Below are experts of layer 4 (counted from 0) of a mixture-of-experts language model. Rows are named router (the router's row for the expert), gate (a neuron's input weights, with its number), up (a neuron's input weights, with its number), down (a neuron's output weights, with its number) and show model dimensions 0-191. Each number is 200 + 20 x the weight over its row's rms, rounded and kept within 0 to 999.
After each expert's rows: "mostly gets" lists some tokens that are sent to it at least half of the time; "gets" lists some tokens that make up at least twice as much of what it gets as of all text. This comes from a sample of Wikipedia text that the model never trained on. Tokens count by the router's weight.

# expert 3
router,203,197,243,195,213,206,195,206,191,211,191,227,222,215,183,220,187,174,206,232,180,203,189,170,176,209,214,220,224,185,190,183,229,177,185,161,217,159,224,181,220,222,215,224,191,226,175,168,169,211,200,163,209,196,210,170,195,203,207,224,210,160,164,189,212,214,178,175,194,178,204,212,189,153,185,201,204,215,206,206,199,225,206,231,208,194,210,214,186,160,189,184,199,207,185,203,186,207,207,234,170,233,195,159,188,187,188,232,203,227,215,175,238,213,200,223,230,187,247,198,196,181,185,168,201,185,170,219,192,211,201,225,216,192,184,186,212,181,198,205,204,215,189,200,214,177,217,222,208,221,177,243,191,204,178,214,166,192,228,212,214,209,177,187,214,205,193,210,212,168,188,193,203,218,179,159,239,185,176,202,211,190,205,191,227,168,215,207,238,203,216,160
gate9,223,210,189,201,232,204,171,204,193,194,207,241,201,187,208,185,223,191,228,188,202,200,177,207,185,196,182,159,191,166,208,189,213,180,161,214,165,185,226,218,197,212,201,156,224,193,164,206,199,214,167,182,228,132,185,217,239,183,206,202,230,186,171,227,203,227,187,186,210,213,196,184,197,182,199,212,208,191,191,179,206,164,182,190,198,192,200,172,200,197,190,232,190,183,191,211,176,198,202,174,209,192,213,193,205,215,178,203,159,182,243,217,199,190,212,228,157,215,182,193,213,169,186,189,204,214,212,199,192,204,234,237,204,211,223,196,225,198,212,192,247,200,184,194,185,217,231,151,222,178,231,232,183,192,213,183,198,205,221,182,167,203,227,223,235,208,216,163,209,193,192,184,221,199,190,213,197,174,177,210,201,206,215,204,172,228,195,217,232,194,184,215
up9,203,187,221,186,186,205,226,184,203,196,191,188,177,225,176,195,180,213,199,189,173,199,174,187,233,224,202,248,231,195,202,190,215,189,221,211,222,188,164,170,223,209,213,210,172,217,200,177,185,185,203,236,214,205,188,192,185,232,196,189,204,209,205,182,225,176,189,210,195,164,215,183,219,201,222,199,174,194,177,213,209,190,245,194,168,193,216,245,184,189,206,157,193,192,176,205,182,233,210,221,208,195,216,205,216,147,220,196,221,222,188,219,219,191,201,208,215,206,226,219,193,196,184,193,173,192,187,236,199,205,190,212,203,181,223,233,157,202,184,205,196,217,195,232,218,171,201,226,176,217,215,174,216,193,167,196,170,207,185,174,209,185,164,184,184,226,199,231,217,194,161,216,233,185,190,211,236,212,196,184,247,172,190,216,204,166,241,215,194,178,229,201
down9,200,177,185,151,194,225,217,187,203,176,218,183,215,186,166,186,208,213,177,216,203,231,202,211,218,208,196,218,234,221,205,195,222,240,229,200,208,222,170,202,214,239,202,207,196,214,222,196,217,217,199,180,195,228,177,159,181,205,181,173,187,214,210,182,196,198,212,215,171,221,205,185,191,210,201,237,183,222,195,232,194,204,207,182,195,212,204,221,220,200,211,186,194,180,200,192,177,189,193,200,186,175,205,226,201,157,231,187,201,219,176,193,172,175,195,182,220,210,235,203,181,211,198,188,202,167,192,210,212,220,184,193,202,215,221,210,169,179,185,218,199,199,217,209,211,210,217,195,171,243,241,166,205,207,196,212,186,205,152,228,233,199,189,193,235,212,207,193,255,226,207,221,184,183,186,216,161,191,206,204,226,192,179,211,227,169,238,194,133,194,226,193
gate10,186,167,203,199,220,187,217,198,162,165,196,182,152,204,187,211,216,203,194,188,181,206,166,201,168,190,198,159,218,191,220,184,195,230,231,222,207,207,192,195,195,208,210,223,204,221,197,219,205,216,230,235,181,183,204,191,218,175,218,199,194,200,219,182,214,212,193,206,214,203,195,211,206,203,134,202,173,196,195,188,170,197,237,195,177,237,235,174,195,187,194,204,193,262,215,210,181,214,207,183,204,198,222,207,236,217,249,204,188,243,215,176,198,197,184,206,169,181,212,173,176,215,194,197,195,161,226,195,187,191,193,181,175,220,193,195,202,185,210,179,209,196,221,224,175,247,182,189,205,198,197,177,182,198,241,185,220,174,204,200,176,234,224,204,211,212,225,224,167,204,195,191,214,199,204,212,201,182,200,199,221,195,170,208,206,212,204,187,132,189,211,183
up10,246,174,171,202,193,202,231,206,215,201,219,194,229,166,218,171,209,202,215,228,219,225,218,227,237,211,198,182,191,235,211,233,195,188,180,194,201,225,223,208,203,184,179,167,198,174,191,216,237,183,148,198,224,206,183,201,185,206,216,187,159,187,192,242,224,187,227,195,195,230,197,184,217,220,213,167,202,205,154,227,241,224,166,216,209,208,182,211,201,237,226,210,215,179,183,190,230,182,171,193,220,219,203,213,193,191,190,182,193,170,199,208,189,185,205,193,221,222,195,220,212,184,230,210,202,250,189,187,202,200,209,238,223,192,234,231,197,182,196,175,198,207,169,183,224,173,187,209,216,174,202,193,208,210,182,203,172,222,176,186,211,162,219,186,197,219,185,198,216,208,226,197,181,205,213,193,174,200,193,208,195,210,186,217,180,192,183,201,230,228,163,197
down10,167,170,202,207,214,165,196,162,190,208,180,203,196,202,179,197,200,176,224,206,191,181,172,121,211,185,203,191,219,199,159,210,195,177,155,231,187,173,165,199,223,192,205,200,196,200,211,189,230,226,208,203,208,187,194,199,162,199,231,176,231,192,182,191,190,196,188,190,200,188,213,206,218,244,202,190,176,209,214,227,177,183,210,220,198,229,200,183,203,227,209,207,221,190,178,206,202,197,186,221,190,221,227,190,205,191,242,188,241,196,183,205,172,205,187,186,190,189,211,207,197,169,202,217,211,190,220,217,190,241,187,200,200,162,181,193,204,177,216,187,176,170,177,217,250,196,200,217,166,170,190,199,207,172,201,175,183,212,162,166,176,183,194,208,224,205,180,209,198,215,198,154,202,180,187,198,205,176,168,173,189,189,197,174,182,185,166,199,204,206,218,231
mostly gets: ",", " to", " &", " Pa", " Tor", " Tan"
gets: ",", " and", " to", ".", ";", " or"

# expert 4
router,239,195,198,204,221,191,193,217,226,174,173,203,206,167,183,196,194,186,192,191,251,194,212,188,177,204,213,216,180,225,233,203,213,181,176,206,196,234,190,233,219,190,245,172,174,247,228,192,198,212,202,192,198,198,222,198,185,178,193,205,213,185,211,243,186,204,168,191,209,179,205,175,207,206,201,232,207,191,222,189,211,213,218,228,222,205,205,220,193,225,218,223,211,237,199,188,208,223,218,209,169,188,188,174,163,199,153,214,187,213,210,210,207,223,186,167,235,227,221,184,167,197,217,164,213,195,195,197,212,201,186,201,170,210,191,217,149,212,191,168,170,207,187,194,201,222,176,234,202,202,205,208,234,174,202,206,224,189,185,189,197,232,184,185,249,182,174,186,185,227,185,224,206,192,230,218,199,206,187,210,194,224,197,197,199,223,185,175,175,218,245,223
gate23,194,215,193,193,213,176,207,195,189,191,197,215,227,188,180,208,178,242,216,170,157,193,208,209,193,218,226,217,208,193,200,237,212,195,224,230,266,199,185,214,194,170,225,213,215,173,217,190,203,249,225,205,217,148,215,201,168,194,199,202,180,207,162,225,193,221,172,188,194,193,210,195,233,181,217,163,209,221,220,175,213,216,201,176,214,179,200,211,228,168,198,187,192,198,220,206,161,192,191,226,179,191,233,197,218,228,210,199,187,197,248,221,229,194,192,188,201,203,209,182,211,220,172,191,182,158,223,197,202,228,237,180,175,208,166,191,204,199,195,213,208,207,180,185,175,188,200,184,203,220,195,198,207,216,170,192,229,218,221,187,219,166,227,192,187,155,187,176,207,183,172,216,177,188,181,187,190,203,192,207,190,195,234,176,221,183,225,209,211,200,176,209
up23,212,172,205,208,202,190,195,195,190,183,209,201,188,180,223,188,180,170,238,176,186,177,182,186,202,210,222,196,184,216,216,194,202,222,231,206,190,198,203,199,202,219,232,189,190,166,222,182,192,202,156,174,221,160,159,183,205,203,196,217,162,179,199,195,184,187,173,172,183,191,212,201,212,170,208,232,231,181,203,201,219,205,175,193,205,187,205,187,196,201,172,220,189,197,208,251,188,199,169,207,205,212,224,202,209,224,240,206,192,233,242,183,178,202,220,183,208,231,191,221,224,226,213,201,188,211,200,196,183,216,182,158,203,208,201,226,197,151,199,214,217,178,194,185,225,208,202,190,185,224,186,181,188,205,195,214,193,192,186,223,186,180,156,174,218,175,201,195,182,237,209,174,208,227,237,197,201,172,202,230,175,244,214,196,236,207,162,214,195,193,137,199
down23,233,214,216,188,200,237,198,204,213,196,231,193,199,229,179,186,190,207,194,220,208,213,191,202,189,195,217,193,263,171,206,207,222,199,196,201,227,176,213,200,221,194,196,215,186,184,179,202,226,200,196,224,157,197,189,208,219,210,222,182,186,212,191,192,229,168,174,174,221,214,206,166,184,217,183,225,218,188,179,245,207,196,194,216,157,200,204,204,183,214,180,189,148,182,204,207,200,187,224,168,177,234,189,208,217,211,221,232,205,183,204,199,198,193,228,170,215,192,153,186,196,190,236,237,188,190,214,212,249,224,193,201,163,187,199,194,188,196,203,212,179,208,170,199,205,191,212,224,175,199,208,197,181,185,215,187,166,172,134,180,237,213,210,228,185,158,209,232,206,191,199,189,217,193,207,195,199,175,222,178,168,196,191,197,211,198,170,177,187,223,198,193
gate24,195,213,186,169,204,159,205,167,206,165,218,251,207,169,158,204,219,203,172,202,249,251,186,232,203,186,206,204,193,180,217,230,221,209,209,211,168,239,184,185,202,190,217,195,206,208,189,220,219,223,180,190,210,208,203,202,227,200,215,207,206,212,195,212,188,186,157,185,211,212,201,181,206,207,151,182,201,178,189,170,221,221,225,204,236,214,220,191,184,177,199,210,201,229,202,161,183,172,224,199,176,201,215,220,202,240,190,176,155,208,248,216,199,188,179,188,193,201,186,216,190,209,176,186,230,193,200,206,186,227,209,200,190,244,210,218,198,220,213,174,223,212,165,201,207,192,175,195,199,202,251,198,220,185,215,190,170,212,191,180,243,217,212,224,217,197,179,182,216,209,178,200,223,192,216,196,195,171,225,200,182,209,184,216,196,232,187,198,204,194,192,208
up24,199,191,184,192,158,188,197,181,223,166,206,212,222,176,156,208,196,202,197,193,240,228,170,217,168,186,197,196,187,177,216,210,223,210,195,195,188,200,175,170,172,170,179,196,193,204,208,205,204,236,179,182,192,202,232,212,168,201,191,240,188,223,214,215,212,196,170,181,209,229,215,185,195,194,141,201,194,210,188,187,218,219,218,220,216,224,218,211,213,192,238,214,208,239,213,198,158,150,181,198,197,195,212,220,211,210,186,190,153,210,197,212,204,180,184,168,192,216,160,202,194,208,167,195,218,189,223,221,201,241,187,188,165,213,205,211,201,241,213,175,201,204,183,189,208,198,171,202,217,204,216,205,225,194,202,203,185,206,184,204,214,217,230,199,236,220,184,203,254,213,205,202,210,187,198,209,186,164,228,200,199,208,172,216,195,236,184,189,228,201,166,169
down24,197,227,225,166,185,206,178,204,199,201,208,210,172,179,185,244,183,222,207,194,187,187,180,159,188,184,164,219,181,191,161,189,193,181,202,183,184,183,197,194,183,199,168,214,223,179,226,193,212,184,198,198,214,210,191,209,205,209,186,216,193,176,197,219,188,205,202,202,216,207,195,193,194,202,212,181,210,197,182,198,201,174,179,205,182,219,169,215,188,206,205,215,187,259,193,214,187,197,166,193,192,195,191,232,225,187,239,228,167,188,161,205,241,196,200,173,198,213,213,197,199,189,189,213,226,225,190,207,185,198,205,196,191,106,180,178,170,167,200,211,213,194,216,193,193,232,209,218,244,221,174,184,215,194,198,230,232,263,192,209,186,198,186,197,187,199,193,214,217,211,212,222,196,202,235,180,216,198,185,179,236,221,199,243,183,218,224,195,210,215,178,199
mostly gets: " a", " McC", " sq", " an", " Jr", " Representatives"
gets: " |", " a", " (", "=", ")", ":"

# expert 2
router,181,184,144,189,188,203,200,216,236,190,182,181,180,229,195,230,219,235,195,211,194,199,199,227,197,185,183,190,200,179,176,163,160,241,236,192,186,219,193,193,201,216,183,210,188,186,212,202,197,192,211,207,216,177,161,171,221,241,171,192,162,208,224,177,215,204,212,209,215,184,210,180,181,223,205,213,213,189,219,211,188,211,178,185,181,200,213,190,173,222,204,217,206,180,186,194,222,208,200,172,193,205,194,202,169,180,253,189,201,213,191,177,177,210,203,199,207,179,192,167,210,168,194,216,210,203,217,198,211,189,188,216,244,205,196,187,219,237,213,230,179,241,218,232,209,189,230,175,228,188,193,196,183,210,204,175,196,178,202,181,224,175,202,225,180,189,224,219,184,167,207,213,216,204,157,161,204,187,185,178,249,167,199,181,210,189,172,228,220,197,175,184
gate11,225,188,210,171,209,180,190,194,220,196,188,239,213,198,167,161,193,217,188,154,239,194,209,176,192,192,186,201,182,219,233,214,224,210,198,213,192,180,210,193,192,195,188,176,191,169,188,193,192,218,196,207,241,198,173,227,215,194,205,211,176,214,193,208,211,218,178,242,178,191,200,174,226,156,219,194,252,188,197,230,213,179,228,198,190,230,180,180,201,189,178,221,230,214,179,204,217,168,205,214,153,208,235,181,237,192,220,192,179,197,201,231,233,177,184,206,191,195,206,195,191,183,201,201,177,220,217,180,175,213,233,185,212,221,222,203,218,199,202,187,228,199,184,226,200,177,199,208,194,206,215,196,205,213,205,194,196,187,188,197,169,199,138,189,198,193,226,227,254,177,187,227,195,167,206,183,193,174,238,185,208,211,235,197,190,206,204,203,188,184,227,175
up11,186,204,209,211,194,203,195,170,176,199,213,199,211,193,198,203,203,204,208,201,211,255,187,222,192,197,191,196,215,184,215,208,224,177,196,185,208,176,164,191,196,212,226,205,222,239,193,230,204,234,197,225,198,203,196,205,180,195,214,184,245,229,222,207,235,185,198,169,188,219,203,202,196,199,177,214,173,186,185,195,260,189,187,212,186,191,225,215,202,187,220,159,199,186,170,182,203,207,188,188,194,214,209,161,173,223,194,239,223,226,214,215,190,188,202,188,200,221,202,224,176,249,202,186,200,202,182,231,200,177,174,223,156,178,181,201,173,235,186,198,195,213,206,184,199,209,180,208,205,210,210,188,224,176,175,221,203,209,184,170,184,233,212,201,237,212,184,163,187,233,216,227,223,193,220,209,264,225,165,211,179,219,200,214,159,194,215,172,196,182,219,195
down11,174,240,215,202,199,183,192,202,194,214,193,170,200,197,224,249,181,182,224,205,170,205,184,209,194,200,205,209,230,173,190,181,205,209,191,179,220,199,168,213,181,186,233,203,198,200,209,226,155,182,203,177,232,182,202,170,187,223,209,219,186,189,191,203,187,186,210,216,205,205,205,169,185,256,198,184,210,185,195,196,196,199,179,174,192,184,216,193,196,197,195,146,182,205,209,196,159,249,210,165,199,204,195,192,196,214,196,192,210,200,182,198,180,188,206,185,184,200,211,210,198,214,210,176,220,214,167,251,202,219,176,186,186,186,214,229,174,181,183,194,239,182,180,162,180,186,225,170,180,200,226,181,177,246,202,202,168,193,223,206,192,209,230,209,166,205,185,212,167,203,191,216,188,201,202,229,222,182,185,174,228,181,141,224,199,178,241,202,215,188,203,195
gate12,216,207,164,176,190,202,213,184,225,197,231,207,202,164,174,204,196,192,219,192,214,227,166,203,199,183,183,161,176,198,161,214,238,189,213,199,194,179,210,248,223,199,204,196,182,231,200,197,193,190,211,189,184,203,229,205,205,235,205,205,230,175,202,237,196,204,197,198,180,174,182,181,202,196,177,207,218,237,187,200,182,182,243,203,185,203,202,177,157,202,220,237,213,190,240,234,199,189,212,184,194,198,212,222,201,218,231,208,212,222,211,175,221,171,156,210,199,173,179,202,174,168,153,184,219,223,195,188,206,228,200,231,201,225,205,197,199,189,223,182,213,203,205,191,206,200,207,188,217,213,204,216,175,210,133,200,180,197,196,210,204,186,195,187,224,173,200,205,195,211,159,164,183,215,202,181,176,169,193,181,165,201,184,240,166,194,171,177,199,203,202,207
up12,184,195,186,228,200,196,184,225,189,189,194,181,158,192,209,216,179,191,171,225,210,223,210,205,233,220,179,191,183,214,180,183,152,217,212,198,170,224,231,199,163,210,200,211,213,191,198,198,183,226,203,196,181,211,217,151,156,181,176,176,221,177,198,193,174,202,195,196,170,201,184,227,223,219,203,193,187,185,210,177,203,208,212,225,208,177,193,171,224,147,211,200,160,194,208,183,192,188,189,216,201,189,213,199,177,166,210,184,185,183,187,174,168,196,231,219,203,239,229,211,154,195,196,199,193,201,187,139,208,213,218,217,219,185,214,205,214,186,158,185,198,231,218,221,229,197,184,199,206,171,208,201,191,207,215,223,163,181,227,221,203,191,174,229,196,210,206,208,205,208,218,190,174,181,202,211,189,155,214,190,195,207,184,182,189,197,223,211,182,244,165,189
down12,211,234,223,202,201,217,170,163,189,212,151,185,191,202,155,178,196,191,173,224,204,201,219,198,200,208,191,200,201,225,198,207,221,224,210,183,172,198,216,200,220,182,211,212,208,214,199,219,221,217,210,197,199,190,220,160,214,185,194,159,244,207,189,204,244,218,240,186,191,190,203,213,198,186,193,164,224,206,223,186,203,208,206,233,184,182,229,225,232,239,190,233,192,223,247,175,167,189,185,221,209,200,195,202,167,165,216,187,191,208,190,175,204,210,182,174,226,243,176,172,188,183,212,175,199,204,213,213,230,224,195,167,211,194,205,221,218,201,180,236,163,181,177,190,180,228,171,221,176,189,218,226,233,192,209,213,191,170,212,203,186,193,199,189,187,157,223,205,221,200,198,214,178,192,209,187,172,183,185,195,194,192,239,188,190,196,197,186,194,210,172,187
mostly gets: "′", " med", " Win", "aged", " ed", " lost"
gets: "s", "|", "ing", "-", "ed", "d"

# expert 0
router,218,183,207,243,208,149,188,201,177,188,206,191,191,174,200,229,213,171,227,248,221,174,185,222,183,202,209,191,199,217,194,166,211,184,179,194,204,204,208,223,217,182,195,190,201,226,196,211,184,180,204,220,197,230,218,173,196,186,166,180,200,189,206,214,197,220,227,203,219,196,199,221,220,199,198,235,201,217,177,233,223,182,212,212,188,233,219,207,226,169,224,210,228,259,182,224,192,217,214,177,171,200,184,210,206,194,207,216,211,193,215,218,203,199,168,203,145,172,216,212,194,207,157,178,245,199,214,185,185,170,177,166,180,199,211,193,149,215,188,208,196,170,204,211,204,218,201,219,172,228,187,194,197,198,180,200,216,191,187,187,176,210,206,188,217,200,187,235,191,195,235,182,196,242,195,181,207,219,209,203,163,200,159,200,196,194,185,164,163,216,207,200
gate9,211,197,223,230,196,180,180,204,193,197,204,195,201,196,203,189,217,186,244,177,232,176,175,163,187,204,173,212,202,188,178,199,200,181,217,191,220,196,202,192,269,214,209,241,243,194,203,216,213,218,157,189,238,204,178,213,211,171,196,187,192,200,200,196,199,249,186,209,201,162,227,205,200,203,195,219,210,219,199,208,183,194,209,209,181,187,202,189,168,216,208,185,217,192,222,186,203,216,167,184,180,197,230,227,176,206,245,200,190,182,201,206,206,221,199,193,181,199,179,213,217,203,206,204,214,171,182,198,166,205,222,184,210,190,212,192,194,221,200,188,180,190,195,184,206,236,177,162,216,204,208,214,176,189,224,210,225,200,188,168,215,200,217,187,234,171,200,195,163,192,232,195,272,198,212,224,171,234,175,197,184,219,207,164,234,216,237,179,199,182,217,185
up9,216,238,198,209,175,223,181,208,191,203,217,190,208,163,186,172,202,184,133,181,223,199,183,201,215,165,188,179,213,204,217,182,195,192,198,184,223,173,190,208,184,210,190,174,215,168,185,200,183,223,181,216,211,233,202,188,227,208,231,239,187,224,185,205,201,207,199,236,217,234,214,205,202,230,216,242,210,216,210,206,192,199,196,204,211,205,182,212,159,183,202,231,176,160,251,226,228,184,183,203,162,212,183,210,206,198,227,164,209,188,205,225,208,215,183,204,201,172,205,200,209,195,154,203,210,182,190,208,218,229,187,181,233,176,210,215,198,205,210,161,211,171,208,213,212,207,185,187,200,218,189,168,197,189,208,187,213,203,188,194,224,183,232,205,237,193,204,161,160,223,218,204,212,192,200,248,181,190,188,204,176,178,209,187,188,210,212,175,177,160,202,185
down9,209,185,193,201,239,176,209,214,213,209,180,201,198,224,225,202,189,208,217,190,189,222,189,221,209,215,197,180,214,209,213,205,176,190,184,201,210,192,232,181,186,176,198,186,226,211,211,193,192,190,202,178,168,186,212,195,215,216,174,196,241,185,205,222,204,169,223,199,212,165,186,195,178,201,215,171,197,173,181,208,177,206,184,204,189,224,200,197,192,196,191,215,200,217,160,231,200,234,246,185,225,203,169,182,205,222,182,201,219,195,194,172,179,207,192,189,193,211,210,192,194,234,211,193,188,214,225,178,216,188,198,222,215,108,180,216,185,181,174,208,186,233,166,190,185,173,228,228,161,182,196,217,194,191,209,188,160,215,198,194,188,207,171,187,181,254,208,159,194,198,200,181,226,160,201,192,217,197,189,248,222,197,208,186,211,173,222,220,182,179,211,235
gate10,181,191,188,217,188,231,175,234,217,193,205,245,197,181,181,211,183,196,236,204,205,211,222,188,237,212,196,178,220,199,179,200,234,207,181,183,189,180,187,206,173,224,215,203,220,209,226,236,158,191,163,187,227,201,213,237,206,245,203,186,190,220,171,170,227,201,201,171,210,201,231,167,164,188,225,193,191,199,187,199,196,194,209,224,204,208,199,166,229,194,130,203,231,190,200,177,226,190,199,151,197,165,224,202,212,203,205,177,184,215,195,188,203,197,214,195,183,184,201,214,209,191,209,213,194,207,208,199,222,213,141,208,192,198,207,170,204,221,220,209,191,172,196,191,231,192,192,184,192,183,230,209,189,207,207,177,208,173,177,223,227,187,204,184,217,195,175,213,236,202,199,203,212,192,194,208,210,164,216,179,188,216,205,252,190,178,223,192,198,180,231,214
up10,200,195,185,182,233,156,206,216,214,185,209,194,213,211,195,201,213,217,215,203,206,221,174,168,166,230,180,235,187,174,202,227,223,181,232,198,230,227,177,222,189,225,210,173,188,182,203,189,210,204,191,185,176,191,194,188,165,200,165,227,183,223,218,234,191,243,187,169,207,170,208,223,213,206,215,159,196,209,195,183,238,218,192,185,207,216,206,213,210,196,215,230,227,208,209,215,178,183,215,209,191,244,214,188,198,240,237,203,187,202,196,213,201,181,182,185,231,197,183,238,215,243,169,163,204,206,187,221,209,194,224,209,189,202,163,183,184,153,155,192,201,227,187,226,198,211,183,234,191,210,203,207,217,197,186,196,187,215,170,191,226,174,187,238,202,171,209,177,176,216,188,236,198,200,183,216,196,205,194,182,206,182,190,160,198,213,198,190,206,219,190,218
down10,206,192,217,218,153,199,219,175,208,244,208,184,192,185,196,203,203,216,175,183,176,175,233,218,169,200,213,217,211,207,198,209,226,179,228,216,203,218,232,228,218,207,208,216,152,198,194,170,192,177,217,228,217,203,204,186,208,215,210,219,210,200,203,186,203,230,192,224,182,176,208,183,212,257,209,238,248,227,240,216,175,227,224,181,184,190,245,231,167,190,258,205,184,186,204,240,187,185,181,213,209,227,244,190,206,181,217,192,204,208,195,200,205,212,210,197,148,220,203,193,250,173,202,220,166,182,170,184,194,210,187,198,197,216,197,215,188,200,172,192,189,218,209,174,190,212,211,171,200,191,195,160,205,212,188,215,204,182,194,220,198,172,181,203,200,196,222,182,222,209,201,200,195,159,209,186,197,175,190,186,210,195,199,193,211,184,192,220,201,215,186,199
mostly gets: " at", " in", " j", " Ni", " Na", " br"
gets: " in", " of", "\n\n", " at", "'", " from"

# expert 6
router,174,232,179,183,213,198,225,165,192,217,202,222,188,221,204,151,200,224,210,171,202,205,190,219,214,171,220,203,224,200,210,222,214,207,212,200,241,184,197,154,177,188,179,191,203,172,181,175,197,201,201,221,224,210,173,238,195,213,203,219,221,211,227,198,224,175,227,181,177,218,207,222,193,202,201,179,210,198,183,186,190,173,180,156,187,201,169,179,222,214,218,195,190,150,186,178,203,205,199,195,225,208,222,217,245,200,179,185,194,181,232,188,177,168,196,205,172,206,197,200,225,218,218,232,183,213,199,243,187,195,243,196,179,184,219,196,195,167,170,209,226,216,205,205,177,223,221,162,193,164,219,179,217,207,187,192,183,218,193,191,168,198,197,227,176,234,210,172,216,172,195,212,200,184,216,213,206,191,217,210,211,167,217,220,199,197,226,200,216,154,190,216
gate9,215,190,217,187,200,206,222,195,184,192,198,214,198,172,183,198,181,217,226,166,225,230,216,203,224,201,230,160,214,171,236,203,243,197,209,205,200,208,225,246,201,178,253,159,192,179,202,199,211,177,195,222,201,166,211,160,190,211,212,188,196,178,188,203,217,208,179,180,202,181,228,179,215,185,217,190,193,215,204,220,238,232,236,219,190,212,204,188,192,194,226,231,208,193,209,211,162,183,228,180,176,208,227,152,207,225,209,205,175,214,191,163,209,169,185,201,219,194,187,213,215,186,196,208,212,187,212,212,154,190,197,234,181,199,172,176,219,191,192,166,208,176,197,201,210,246,210,192,202,240,219,174,184,217,194,192,203,200,203,194,210,201,185,192,187,196,184,194,205,208,187,180,181,145,220,208,184,176,196,184,200,205,190,213,198,218,221,165,214,196,246,231
up9,197,204,200,189,227,214,197,178,198,215,180,206,184,165,195,229,187,194,219,193,229,235,224,178,210,183,233,201,189,183,232,197,200,219,212,165,198,195,255,216,181,192,236,146,197,189,226,196,201,190,185,190,198,223,224,178,209,209,196,183,210,229,180,219,222,222,218,188,236,202,228,212,189,198,228,197,187,204,189,212,237,220,218,236,215,208,188,186,212,199,226,230,206,200,192,194,214,197,207,182,189,192,179,174,181,193,220,214,171,196,181,157,223,222,205,190,248,166,213,201,199,149,169,197,237,200,241,211,206,213,198,223,190,188,185,182,209,206,174,197,226,170,217,202,220,217,178,216,187,229,170,202,185,209,168,196,231,181,197,215,189,200,192,182,205,172,171,190,219,198,234,197,211,193,221,226,206,195,209,220,215,221,203,194,247,228,220,167,204,173,206,177
down9,226,203,220,202,196,201,214,237,190,201,196,191,179,196,216,206,186,192,165,215,208,213,217,222,195,219,163,207,235,198,198,168,173,202,210,163,212,156,198,206,170,189,178,177,215,178,188,211,161,217,178,227,217,210,169,208,201,190,200,176,237,222,194,235,199,209,212,197,192,215,210,220,199,204,214,218,198,214,211,162,212,179,190,194,190,166,190,218,180,176,221,171,226,179,183,187,231,222,182,186,203,205,187,197,222,160,229,209,203,188,189,216,157,209,196,220,175,168,156,190,193,202,210,169,185,206,213,187,222,200,223,179,211,147,200,205,178,199,213,189,136,180,199,177,190,193,180,225,173,188,186,165,190,210,206,174,211,193,182,195,180,191,164,167,199,199,186,211,185,187,189,213,204,192,180,220,164,204,195,207,226,200,185,154,210,182,161,208,195,199,235,178
gate10,216,194,170,197,231,234,187,171,199,164,201,220,240,182,202,200,165,197,215,179,204,197,186,207,212,229,164,215,262,188,209,213,194,179,190,215,184,195,219,186,205,178,199,173,208,212,164,221,174,182,180,209,158,169,200,203,197,197,213,205,172,210,211,150,217,165,189,191,189,198,206,187,183,211,197,215,236,170,202,219,185,191,190,172,203,179,213,217,202,219,171,227,198,210,195,180,191,204,186,178,198,186,217,220,202,224,208,212,153,194,209,161,211,200,206,192,198,210,195,159,203,155,212,197,221,181,196,239,232,224,167,213,166,201,220,145,211,188,215,174,198,196,192,205,226,233,203,191,197,214,218,200,199,165,198,188,194,186,222,200,181,175,195,192,174,209,202,204,209,155,171,189,200,197,204,195,207,187,189,226,192,183,138,202,205,199,218,199,224,196,189,189
up10,229,194,201,223,188,181,214,196,183,225,188,188,211,230,199,242,217,193,214,245,168,175,174,245,181,176,200,204,180,232,194,187,180,148,178,202,183,198,193,175,143,216,188,213,181,176,160,219,187,223,245,216,204,205,159,211,217,211,186,211,208,220,172,164,203,195,190,208,181,178,191,215,181,202,177,174,212,193,188,236,161,207,204,177,181,195,209,199,185,182,221,185,258,176,194,203,178,202,225,209,207,201,223,189,211,210,229,209,180,195,184,233,178,184,195,183,179,168,205,186,210,209,184,196,187,189,201,208,195,187,174,210,212,208,213,205,214,179,185,193,218,187,212,190,195,192,212,218,214,184,209,234,205,215,237,211,206,187,173,178,173,160,179,238,202,235,204,194,200,206,204,188,214,188,225,209,182,186,231,204,163,222,187,200,193,189,163,210,219,210,180,196
down10,203,185,221,198,206,205,190,228,182,212,172,227,202,176,169,186,209,232,212,217,202,224,196,183,185,230,192,207,208,204,206,193,277,194,185,214,209,208,191,165,193,162,249,189,226,178,197,184,208,178,187,194,229,189,196,194,176,237,175,188,190,194,212,210,186,208,197,178,192,202,220,205,188,191,214,206,230,197,197,198,177,208,197,196,218,220,193,218,207,194,200,192,229,204,175,190,227,237,179,221,188,232,182,208,187,179,206,148,179,235,224,219,175,219,226,179,192,171,199,193,188,153,204,201,184,206,182,219,197,199,202,205,195,193,242,174,197,231,189,239,187,207,188,206,219,213,215,220,211,170,196,213,175,178,179,173,206,211,179,192,219,224,221,211,243,203,207,195,225,217,194,234,214,174,227,226,206,210,204,185,228,216,168,201,183,217,203,234,183,213,205,147
mostly gets: " that", " where", " when", " However", " called", " each"
gets: " the", "\n\n", " that", "\n", " The", " he"